python train.py --n_layer=10 --d_expert=96 --router_score="softmax" --vocab_size=16384 --tie_embeddings=true --train_tokens=522100000
Below are experts of layer 4 (counted from 0) of a mixture-of-experts language model. Rows are named gate (a neuron's input weights, with its number), up (a neuron's input weights, with its number) and show model dimensions 288-335. Each number is 128 + 32 x the weight over its row's rms, rounded and kept within 0 to 255. Numbers have three digits each.
Before each expert's rows: "mostly gets" lists some tokens that are sent to it at least half of the time. This comes from a sample of Wikipedia text that the model never trained on.

# expert 9
mostly gets: "r", " V", " b", " Ch", " s", " Sh"
gate0:102192171121109142135094151118127175109125124155038062162098114133112082176080203131081084143206114126128137129086091135122155128088085102218172
up0:150134207166113106094112087116150171179122121119056068125128103102118127194098076124112253095122099020141164155129148108111200103174136079146104
gate1:138102198122157084144192138115116134149049137126149106152176173161110078152168117085191129098135106124070133170113115134138103123103173206137121
up1:158105092136106144142161096132188092147156146153112088129149118159106112124082124167144096092139099155161102148140088157091093092156122137216177
gate2:093131153164174090119113090130150075115118109156141135075074136113184184138129146113046184114136166166162159108146128142115139077174177122208136
up2:137150108124140170110139091129132087092121116101142047072115144159114121114091115156112116147114129181127145075137132178176108110134091071109119

# expert 16
mostly gets: ".", ").", "\".", ".\"", " .", " ==="
gate0:098124113144115126134132133154096109134102121102116134064130138150098092130148081063202131193058149143143103110072035097148087189095107096114147
up0:128175115128138041108142083158157113154102096133070125169102138119175152096138107090106146137128137124130120102142062154104133015145129218136147
gate1:088140175149167121120135139111105112118152151102125138175159121131055169102083072169094155203186130125137123156155115141128159033149117150120116
up1:140124096158046161142108096143185149082118131110115158109155115137114147094082101157123122169134123155150125058113165091096093107133114115108080
gate2:087122135098141104136124116149153118208160090138131121147164122125087111149078156112163109131140093155107152108121074093127119162111131104104142
up2:141176141124176154145138127166112105136114136149112081148133138140123166146170118132143131068159115138080125098153095155128123176126067109105127

# expert 0
mostly gets: "|", "c", " d", " c", "ot", "oc"
gate0:122046137102158135096111114156153113106123136104075222167101125128213198143188170121140129123156070133093116125133133130147117153165151142160148
up0:107176120139131131125174148110145104137096149105181066130131116174147085142133105138119111117147135046098141104221154112179092100145103119128095
gate1:092105079060178121069141144149137130144081127131176091128140145086143132156147132155122156080171213082153121103073116137186204073130176085113171
up1:151079130127143137139199129117105168107125173172134103128148167123138138116132092118107149193141132111149155162107086106102117148117115131147132
gate2:110136110117106079127155100147177138105174152204175174124183146124129124102156129110113156154167090141057144112090111119129143122114170082146115
up2:104114117119151095099170148159137168171096170104161110123148170143090078092110076149116129223130138118103097187120105066078185122132130134082172

# expert 3
mostly gets: " is", "o", " are", " de", "re", "ro"
gate0:125099123115162102099101109115090112133076132121089154127161138067134103161079128177131121125157132098141107136132110135143140127122183197074121
up0:156133101131137079098117096102131140128112167131122134116106123128149149160164075124118148136131110123138136107113152161100151132151105136095113
gate1:101130166141147167141183056137128180142122098163106112131100092086148168133145134115121144129126116132144077137146180119110175121131101163150108
up1:172078176155184136173135149133161127105121182092133135183075092122155118056104118110092143093168114120107124155079126113117127113118092139088113
gate2:146145081142096103061136146135100132116116118104161133138141173106129110109136105151142167123092072115151178140156163103123160168102113126177130
up2:104120095075105123052144119178150180130113134159175119039165207180111112150106134153132148164119148098158134108159203185121102084079114087128126

# expert 37
mostly gets: "ton", "och", "ach", "field", "ff", "ich"
gate0:114129116150141168182147130122135095093146140096050127101080153127159160141146099112147116083177112097113055150103130158141164130175098113149110
up0:167121107109158097119113080147099147148124091103122172110189093134104045152158185091120135128054253149190128176169088096141112124076129138126102
gate1:077139115151166132147158135075101152154152152132073085119112171160181104123146164137183091097198164119063094087120109152078136155099152118160192
up1:150189086123110115063154082148124090139058092102135122137098107125148113134160128122129135203131152022098115168114043102181134115050135156159153
gate2:096108118118136136102141145120161116149138141141128184127122196167194201150121114103124098093082180107140137157154124215127099150160104145125135
up2:127172100105147105118160134097140138150176066143117124116142188137144069106141160148137166079109065100185148176138082155206061136152160147137112

# expert 17
mostly gets: " film", " game", " season", " series", " album", " government"
gate0:164075110083067076105144133122089115159161100131162139177105128147114141128097126105101120151194131108096127163152135105118147142122155140089116
up0:139095092078116152148153124151147128143151080124117152145096138210105114095173139203171101140137108115171111105137193078137143114124128122131125
gate1:119118122126155150113089123100062176149115101133113169152094193165122131107139077130148113125105073080131132109124150121117177092086073176110177
up1:178165159110142167155156101112062070123106161121098129153179145103143149141129108085153099075117120122099109169196105104110211085086170150076127
gate2:134181158143112138168120128148116154164100141158049107117156088146178089123145156151127105114116141151159175152156114130115131124109138124188184
up2:163117151101157120124037165100133128138154074092142115052148094112184135133098116117159143048100086163124097117087120159078175104118166100093140

# expert 7
mostly gets: " 6", " 3", " 2", " 1", " 5", " 4"
gate0:088155113126138155135122140151121121182168193165120148105085067126176114087141162189160114102144106118117113114110193099105095076159108142120141
up0:150124130175157151079083083180115106113122136110137113148120170156180139125139159201135155117134140141145106125116071146132121077121129101209093
gate1:159117130114169187156138150079148152044186109016106136081179148047098136120159149100182180166117108168156156093136117084133098103129118117105149
up1:085054215065126085095087147216153121094148118096170163167162128092132088149104153127120132050119147102067095148192112111130131155121131108151127
gate2:160105155114087121146102113127123117170073148123194114117086166143183179110148078122145029133108133146111107128135134136134161120177112102112180
up2:161137178061157150112122130150217113069125206155103085115141099098119104120120230121200133165166091104137099135096082127133162124198124129128085

# expert 33
mostly gets: "),", " when", " during", "\",", " until", ","
gate0:173126132101116094043149115135152174138114194117138138125191127188138098124143102136153105126138122146072118178203159124104106048156057130125096
up0:103096107142127138138164131143122180119180087141107120132129123135151156102069176095140159119070131149108112206163136185098183171136100147096124
gate1:110118102091088200114167126079116156105131122101125133151105131179126111149112132101149124086115151141134044109141129159156114050135126140133119
up1:174111132162156136144151140157131197127118189128141106153109168251060160106131120119121121089132113139134085099137117161108110094169035058076107
gate2:192130126152154114128165125104112147152132155108096158170107142156091152115158077053085113145130107175137124130144177080151167148181112190171113
up2:163121143139135097162200128141166113135114159085094108169137130158048132179108132107097117106085132109103081168149065154147136162128193113134130

# expert 6
mostly gets: " list", " known", " built", " Location", " named", " Total"
gate0:082110113136082154111140197115140098098060168113089143098144122100201119091127138088156088095125218144167112070160140110165135102081087101076139
up0:141144053101120118094152148102096139142172127217090198176136109144156045124109130094158131122185156094138149176140072103156091094089113113106182
gate1:109208134112141126125178148162111147085132120137104186203126136159082123130151121183176154140208173076138113088147120158087128136031136115094144
up1:133113203136188071127129074073087122141115160103113134133157140143129115123076115119083154105134096095086155158137118078119132137152172135099144
gate2:146146119102111125169116130140124086093171152109093173175104098128072131127166172180087129099174066171151170097147112105088128050122119126138102
up2:127185137090149100120135162107119163114124140130108110058157171162139132120125122115080088127121124121138085147114081109065166131120173096118141

# expert 27
mostly gets: " /", "_{", "(", "ub", "umb", "eb"
gate0:106120151114101099190125117122072165110133124116124096140121088111140147101139159134100090126147093139123098118152095163194102161101143122094130
up0:079059144144122153133107181085130143181152105105109107114119190188130129077105122148071183181143139087082043130085120077092167111109053102125163
gate1:130124151177142146136145100124187162114154137137172093130101128144134115127114105189116144181098135112177147176134097154154114072110160152052096
up1:120148102188086160195131125110116126166101103148122061131168090147092150120172123093137151148132087046146079101150150085160133188116150127127159
gate2:129136058137121115164151074074133166196127113110126140098124128133113156150124118113116092118164154144150125152100139092165095151114086093113105
up2:120121204065153109152063115103110111099149126118142084094145139155135160174170148132113186121158120038137142162177176117121181056121173121110165

# expert 29
mostly gets: " N", " Al", " National", " H", " T", " San"
gate0:154036240141152136119109128132156219147082164213131135113109139120153168118072116110080113149123115113096136126174136139045100115135037109165161
up0:141202145222093055134123137096124180109158133157163070142122148194187110103115118130158104089103135092100130139108110114123153119161146121158208
gate1:159075147134117118115152156089132101110138160142155112133130109135021110139126142164177163066138155050113137169189169109100168147135139139139122
up1:162092095138094133114158134138133118168102132087179139132179117045105132110166155095104123119177136114137085061136126084110108102123165134131166
gate2:142103133115104114105175107114164045064096117136112157147080139169161092171121120141128146139118057150169174154081114133105123116114054166108168
up2:160113112112131108133107130089120165120161141167132102187164186118132122120152079156150124128070105099095138110151137103146116134137204135125135

# expert 8
mostly gets: " ", "th", " first", " second", " final", " First"
gate0:099125093097131103146140182131136145071165171127173179161148128110098092161130042108129123105107148122170178114094096109164068119090149133152132
up0:149123163151079180106144177170158103133137097128093122134076153087137123122122142110133098123089151157087178119094124159122039125121093150147115
gate1:147120127178134076110130068161127173124173116120159104124156186118127150133162087125094123142078104154104189071196113153119133059110182127127109
up1:132144077101117142117110099136135149129120138109126151094123146093090135120159156162169092165159168138094091131053115180163078110076118081194135
gate2:100144133133089149102166120106111129131134169111186057094146111127103137126123068133147141160153111139175140145092096174063112092125085137145176
up2:134146122164079091116133183134125068179138101103126143134122133135121093097133072172108123145153144184127116076131128128115149185095102129086130

# expert 32
mostly gets: " States", "om", " school", " House", " College", " Army"
gate0:181132149165114152077043163115100115124093099159104090095143154104165153132097117101138093149119108152155136109157132184189177079109087201125103
up0:116151180088184160102139119147149113128144135079129062097090137143126056137149136104148119212122160116176144140091145142163132132148071112165126
gate1:156194126109139121171139172112114151160108195128176133120175138151144133179104151094098112136078107121171140150142099136126150106142078076099155
up1:192018114134128156067152105091083134186152106131152108138054073112180081103124134077100145121133151210170104134115111174111077095193222137132142
gate2:118079094110110086081069139097158105109105178183174051150170113100123121225134186145071144076111140131144137149106104069147164144137162106121142
up2:111124105123191138134102106110133088171138165183070147166158121125104088053112126053110080123158102124136140174191093100091130157100117136082129

# expert 12
mostly gets: " was", "\n", " were", "ly", "\".", " been"
gate0:116180156118099128126101117117148105068154144123091169135141138140138144135110180121164200128090088175110148152084107119159112080113149111110129
up0:112138142168096120155092123148136129073140108134134149127152109092121129107133133108139070137101102124181089157127139150159132074094095067095111
gate1:051142137181134130116139154137137104114176099107123097119173116111165159109080133089137139125082123136107118173138063104092196084122094117129158
up1:104185105131116157123141150130134124118155093068192166049125221109127105175139111142138150129125062159120110164138124189104111084074092145157177
gate2:115134134172075133090080115104111152089012109158085204164093111148104119088156109183146122144084157138145061061063136072107136060131158163100119
up2:119119175177135144129116126149165084152136123153177086112111135129130164151108182112144154077094080118154176088038120134124150171187151081123123

# expert 14
mostly gets: "–", "h", " (", "″", " '", " \""
gate0:142157143188160143163117143138151136161091150082128078140100104138150135157156057124104078173129117113076128098129162178121174110174128097103093
up0:056156125166127176151126096118195175111111175155116082069102165107094086093164140042158171121119160058157114102145133110177148089082068038184075
gate1:090093094091166113144144076203122129123103127142119123151145154156079146175136193134085204133140149136135128085117134130132126110178151147151166
up1:141115087125088124120149110170162086137154171118140170101134095101134160146137094167210134202100130125144113139145127146058172153128124121143116
gate2:136111150067094114050141139144086111092184096179134162099123084198149147037120174124104133104110162088158108127107130109163076113119057081024140
up2:153134156101144134095138154170114092061151082172166133092135152159138144116138133128062082127161097169191185117137174120137074177091112150138139

# expert 22
mostly gets: "ist", "ic", " US", " USA", " Army", "born"
gate0:098169085096078136121085117095181061163084190124150094167129161094109136122137064108176111107151109129109138127104117134149122081138167102103128
up0:145109128159134127163057132088162112179140105119107102112118062158131187071128076199108103144096182143176156105046131135141120099095130119109166
gate1:136115081164081133182135153157143135119086101130118126138159094138177121144130155142161153193108123154110090106160141098106123097045077101148146
up1:102210130136076166150134115147133060091100152118139199148158134155123145150127097088135158108105095172129096131155148144101070126188131117157094
gate2:123140147066143094168151168129131148140109112122113121180188123124082121190148132146203142078137125121121150129180123126179078156162155147111131
up2:117074099183105060111133146152116092098130139104141150103178108120157113168113128125071112173117106160135128118090090129109145151130146112118185

# expert 41
mostly gets: " the", " his", " The", "The", " her", " its"
gate0:110171147084110110127155149112082103073081066172135120102152148143116108144116169110162137152147114118104111115183117132163099150142162133148139
up0:126091099100116120121109127099163052116176214187101129150126154127159153189108162161159090083163164129141144153112115119116181132131160069116157
gate1:140111086133153160052086106106145120134103125090071195191126120151137187187091072107153105162125101154078090094151161162131154103133129124098085
up1:207148177162171092146131095180099186131110136064132082147120106124126110104140119133138181089128104163174140125080103097095157093088143081095080
gate2:089111160163115126137161190210072094179175121132133138146103117133103150069070105134129118158165117158093138146139142154103128113105078157130171
up2:073180150080117122115103168112167093223117122131188105150158174124108204122164054169099161089206096140136101155145108151123059155099094149106183

# expert 31
mostly gets: "\n", "ib", "ih", " Pat", "\n\n", " Tour"
gate0:150185171189115108076172151133087108139110129133121113195138112124137121120096108130066068134168129140133122115158107117096166178140121132135117
up0:043097112112140041105159132127158094073112173122105137133174156169079146132168105131202110121153114157073103090123132107081119171075053121149094
gate1:112146100163104104087093119123156183168148127150103147131068096143137217123123141167083142078084086065098106116125101168099132120128147133173121
up1:162115140130130125129152110175082160043049135129154157144126100151150108140172148173155072147094087138177101144092084137136168130125142095145137
gate2:163152151153149179162105138171111159147123069130144068121141153147105120115135140117158171185101117116092136143164161110164133144126164125128148
up2:117171096181190196096147144073154125177110124166181161106135142158146154103111147120146087146104143098158152157053102133139107156163085132138146

# expert 23
mostly gets: "le", "The", "ch", "On", "In", " The"
gate0:163098091133123125122112130124163124115140130157114089175159120144139110130111039066177082146093165090043114104160127123113059126130121073115143
up0:144110162153126084114124138081141113101156098095138147114104098071105116173085125097097094149134137160110131118127188052148158181150181112120141
gate1:098142158140104145080127137082062135123156171148166119203110116114145121172107120103183142126159061102091120142123142175128054145116068148181114
up1:145194141092117088138151079228095037090162124156118125160157160087063148137116118126138140097103112114087084152130185091106103107104124094115136
gate2:188124135172101121159065158133116118110130114142151125133160128116141123113167112043145107116118144089100158137096132100151047118102091142132128
up2:088159171166110177105150152132116129152148076150090161129148111075120160155153120129146149141121137076146138155161155144195144146144053116221148

# expert 19
mostly gets: " had", " $", " only", " served", " Total", " some"
gate0:130108119101107131116155106123111126137082137159137121112129119182103115134092069113155202120142148061167126154067118113091069094080084124169108
up0:154110133139129152158101079125133102108156166157144130132095165110017154156082068163140151095158095159146130162197127120120080083127081130120133
gate1:148141194167166095176147081124120138110177095090132151115107147136106149143184075109171093097113159097146163152140123066100130117132100157130174
up1:152140179151172114183102132152125115076173128108096135092100140075109113091130140162112163160135148130111127152105101153123151182092101109130157
gate2:121184165155139132167109143071126045117140122115138109097139154139164135140140115200151130094147033151122113088123114172154116089098108139108136
up2:160119112164124119132179132134159184092106128130121119109115134078143098151123125132154057150146121130159116066119143182135186127207126074140132

# expert 21
mostly gets: "ing", "ial", "ian", "ia", "ical", "ating"
gate0:140127090109155099118115119145079146083124149102106080158101167169122122140138176127115068111120158118129141122147131168137148138118128127135150
up0:084133111118161146119097117164164156114136094119172059109247150182133070116134124139211152119069118068171160175129130134142092178088097092112105
gate1:098113104156142147123126134139136114203097132059113104126096091121112203171160138079147132130073172045115204092151096163064117099061121071133139
up1:074099145095135063145132089082132114100107154131142081098111125105088121108122099100068083153141163100088097099127138132183110127107167153136125
gate2:110087108071134144160149132113146079082158174179147192140101086112125201150143126063167160108143202087133091105166100151127175155103145124144050
up2:152119073152134130177134120125109134138106096130065085085144186044135110116188159119146097152172115105086089083152172193159101102144137091116114

# expert 4
mostly gets: "ana", "ent", "ville", "ma", "ina", "ya"
gate0:081128146122151140150129044112111091075109110115066123111128151109056130115116074077150112154104128145160143110060143117112195096173103133138157
up0:131115077159133149152105157091134124124085086157152127110092160137122159141081168083070140114130126130127137126109099127133141172153152173172161
gate1:090120135130147122086155126165105097106072147095162087134231075133080173080117052065106169146049129132134132102203110132138157129108075082130157
up1:124121141105128172132130125128119135060088139087090110078156144118143126149115121166126119182158166178142119133138122163120136134098175156143156
gate2:141163164103196183165126117156118104102138163114174085148116114110064150106110094159187156136097161101092093137172084176162143096111097092103136
up2:105120091045129125121088132084088119128192074112084149155118064083098159157177164123183121074129155149115134124118107131161184137176119215083157

# expert 42
mostly gets: " it", " they", " him", " part", " It", " them"
gate0:131148140081134091154169100096107186128133120183118152117103102165110123122147097100064120117112161172189198136192166103110211133123101060136102
up0:090120142161158130131150102135124110103122167127133215097114129205058147096086141146142170145152094118130135140127122133157133109085156086128158
gate1:178071107159124124156100145100142098112103120069133110094124139164076175126130188139189116131131159176142048146140126159143123111150122119175154
up1:087175078005170134120139087114160114103128194110104176165136125200160139129158150069122134082155104181154154162163146110118105145059121174154136
gate2:159138108151105172087130137156110090149177099116107068132175127092095143140131163090177091147097127110131167116140113113193116111121170136110077
up2:084210124122152090092113113131097096149143140075149117157161083098102162171121068112113094128122141123098176103056135124178127136155172071136181

# expert 5
mostly gets: "2", "6", "5", "7", "8", "3"
gate0:171077146177097089092151174173150136114070146180128093105107161092117141116129179121126145092087149136084183112117115120146093071112128156107117
up0:138108166061172148117134177102127142138045138126130102150089154145116105188093134092126167078124078125132133142155043198082130066119112170095061
gate1:168106118112149162146093087114120099078042135137172109137120120121111095150149108076123139098119166099141206132173088125149135073108094203130164
up1:160131150168127124145144144126106130082115171127124102185087170146096082103138111149139094136081121079152160187123101157163084168107087126119121
gate2:119070137097112123082167099165203154158098100105136119160113147116124108174109153200157103145089156173080134086099098166109158145142122165061129
up2:107147071179104097162100111129151113153099138130127098159173187127167131127133124129146144141067119170097133129137160189134184168126092135122150

# expert 45
mostly gets: "k", " has", "g", " is", "w", "ik"
gate0:113140198076134119075096172151089151160152117170136116095085149091158121149172103110198100220138160113064155116074123097126157126154138079175136
up0:115163136131153113160076149156175127115122055047101094101115099137115126154163177125148163108104126110145125120132158100077155089114123083072180
gate1:134096128106128111150120092121147113157136079153094087100102133169184127137136193077132149115166071132135147141115088135090255103112108141094099
up1:192118125136134135147145121068070117148124153153152129129153118100103219112134128114123104115151094133167138061124123093137124189146113136135098
gate2:147092134194119139094138141124156121139184157101164101115148162080133139168108129163126137145126125086144098091117140165168129118145130052143089
up2:118148160129096148081172125090093091152106167096141176141122099134106224085179106117170187178119105105158111164079096204131099114166128104069090

# expert 34
mostly gets: " not", " f", " new", " most", " British", " more"
gate0:112108078150124172100162085040186172120146123135166074112144084157110103121132192164158157049133127118148125129127166117132152126150071179145066
up0:156154098044100116181136099141082108091136153157069086208123137160123148130118099173106147146124077159136122116140054140103019125129069154093176
gate1:107128157105128143112096106149084129097130132151106111112170135161079111136070123099122184100091111139186152121146138147162144119157070118172147
up1:141089129105139125134144092132137126098088110160138108066156099092129101124164156148152117129141097067125112167106140141174173151113122117125127
gate2:118128188120113182157125142122107106100171100111112107144132144093137188172149146133128192091119097081185133093180086162152148050147115161203065
up2:120140143150205143112205051076132051135163116027127153159152077110171097054147090102106075095154106125192152212117131116110114147136090089152135

# expert 39
mostly gets: ";", "\n ", ");", " team", " University", " School"
gate0:153068120181137201119135184195115132127150137074124083163124124147118137097150124179175151113178106122080110153116181110064119112086208145114129
up0:136112109121174168143132136148128041093154109105086162100180108092099146137089187141137150155114102151089161157080136122106116109077167203143134
gate1:118130110154110110133115068166102098128084073141152112106101161086129116094166129072134066082097103106132108092167207116084105143124212141149192
up1:134139106154125099142161113147125092124105119146088120133116067045100117126179126107151140143146116132051147115155172147105062085170105077101130
gate2:091088114085133114141142168084140125144108093133177104146163132098116187095158137007105095132079129084126069122126134169119205085163099100093137
up2:129112173159135155105117103153066138108097155135106161181137122113125152178134144134148137098187144152077053154125091058105092124126120125152089

# expert 2
mostly gets: " |", "oph", "See", "\n ", " ====", " %"
gate0:136129091125090192076118137127111063105140150118066121184141147183090126146112130153146080153126111123108169100112149142163140181122109095145186
up0:045146154108137066078141117106163124189121153070159090124156119090148124117142091094132108100056140159139150205078125099089132118137117209125144
gate1:188105078092103146164114147160136123122123077138116241129172095108149137150143166121132105153195156158187182217116126152112130138082112116123103
up1:095081135076141112064166120107141091114172124104122084121136083150122119153109163106117144111139118140110085121160111163092146122146162115094157
gate2:104118116176107152141156151173098108131138118142146147153140126072134166127117079121149155131121114145108159074086107167120123143136174101128118
up2:134153137155162168117149186146142095109140144158110116127152141117155161173177131148170169116068108095087137139130131173123147128174147104158113

# expert 10
mostly gets: " 2015", " 2024", " 2018", " 2019", " 2010", " 2014"
gate0:118169095146126207075088145178103106123139078097086059139100160087057120152127096144065166117115110108149132137217088112171146165106134150089151
up0:106131152154145061145150092140190121115117115137160127163064125123058059132187108104099116124119177150148085148163078143147151113121114112117124
gate1:134148138143115188121095167135173175167119154067130100127074122126095087183093143161086116065084112160147123140078084077166119099137136118092137
up1:089141195159094137135118143125108169100184150130121126122078091130130124117082211057087106138159169105203066125122103137154090111121120122138098
gate2:084125121129131083084097115160202104178140114072146112132110144109131162178094141114168134142130171129110090062059118143115147091119146139131125
up2:123132136170078153105164119110096137117184185157228171091140118087178151139129064087098118140115128131111127118094142114085145110123098122135157

# expert 1
mostly gets: "),", " and", " but", "\",", ");", " &"
gate0:114154086087152122123166147135128134104103192104054155139214067115069108148126141167080103226135106181131127167177124107126164109125103141128125
up0:107097133159154066133144147202140121146135126146138101121083153167155149118122140113114096156147140111108119162089179097128126176113081150133145
gate1:150141143120098083111121162103098100168094063105126071106150095084089134137128127140187086112155172099115107196092077193107191129140140135125138
up1:138164118166149157140143118151123218136034109069133047130094126129117140154159100131146115128111110127151066032149086153127128131119217089099093
gate2:087139128147125133118133139154137101130122145154086072105124086083118224130132195125094130151157147170150144198114086172128130091112122162155169
up2:115128128151069049094142124150121106127080111113078127129115149189105106140092139190137090120172113197129136136131138070172109110149170167110154

# expert 44
mostly gets: "at", "in", "ec", "l", "ator", "ect"
gate0:128149062184142133183122097121177097119160113141147225098110139115165125061165077127114134086148132193166110128099107131138106066067088162064125
up0:097127105070188165074111118137157186114064165082153089149135100095147125125105178130091135109172143125139192129117117115046163117176102168199110
gate1:098079096184096116131124140153091157149145134136129139155127140088153106137118159122134128147125119139157121142106133171134116103133090112187155
up1:069116104048151163118147107167107097113151153155161108186131102146150083120119157161108101163096119130102104097104177061075114154135130133112110
gate2:162152118126140176099128187140130121113125136143109134072156151156162116086135111174199123173116165164123097148177126164127129162084176119138114
up2:116095100186105128128133128136140169157085153142119162169154205108144128087170098149115145160125140116098152106150090154158116079162093212135128

# expert 36
mostly gets: "ar", "on", "ac", " At", "os", "or"
gate0:129157085139126156096087125109138154156155083167093119117089143166170180130112111062117122166164141132115158109127131181118135107121164103100145
up0:181183138154123128132130128114121137125042090096060179098198145104110147137128086112087080122114125152115219110082117135124122101105137110137158
gate1:120159075122175082107134146142170147082098086129074070158174127124182106165140135109146127131106143090113147150084137134119146086082100124121081
up1:130059139086080167167158066146114135152142133174168119064115104173105117150161096146149149048114103194128087104174132130153142125153132139171154
gate2:138103112140152061111152112185137177155126168127168134130155111151137127096098164166090120144096129076094145128129098071125106132056069101174198
up2:158122069148154135118153138091125118075142126047091127105127158107075121123100126104121153114099126063129172105114155126118104159169122143109108

# expert 40
mostly gets: "ations", " people", " work", " life", " could", " death"
gate0:116109126170154128127122144102151153099171118082132147108091117145107111139144157147091140094097174150109128118170101099125111059132127096138127
up0:127157135177105075161152177137117083093153192059101145130117135155145104123165115179098152120181175133149137122109140155150119106118089077088095
gate1:106081165055135086108078159108114154152118128064142101195121137122142070138130123089117130148162084115127120167111103120159097123065148118146134
up1:102060146121163136095158092072125156220188157134111134143103129105074124066137178126128151134096102131122154139077128137132221169160116116164110
gate2:129154113145076156176159140158055153105103112138119081151113168113133124122128111165095104108167139147083111149117096080154107129128123143112114
up2:135075096120136100133110105211202099146093138132105149170138135125128118158142091139081141160151128153116129106186072153136196081155174125147109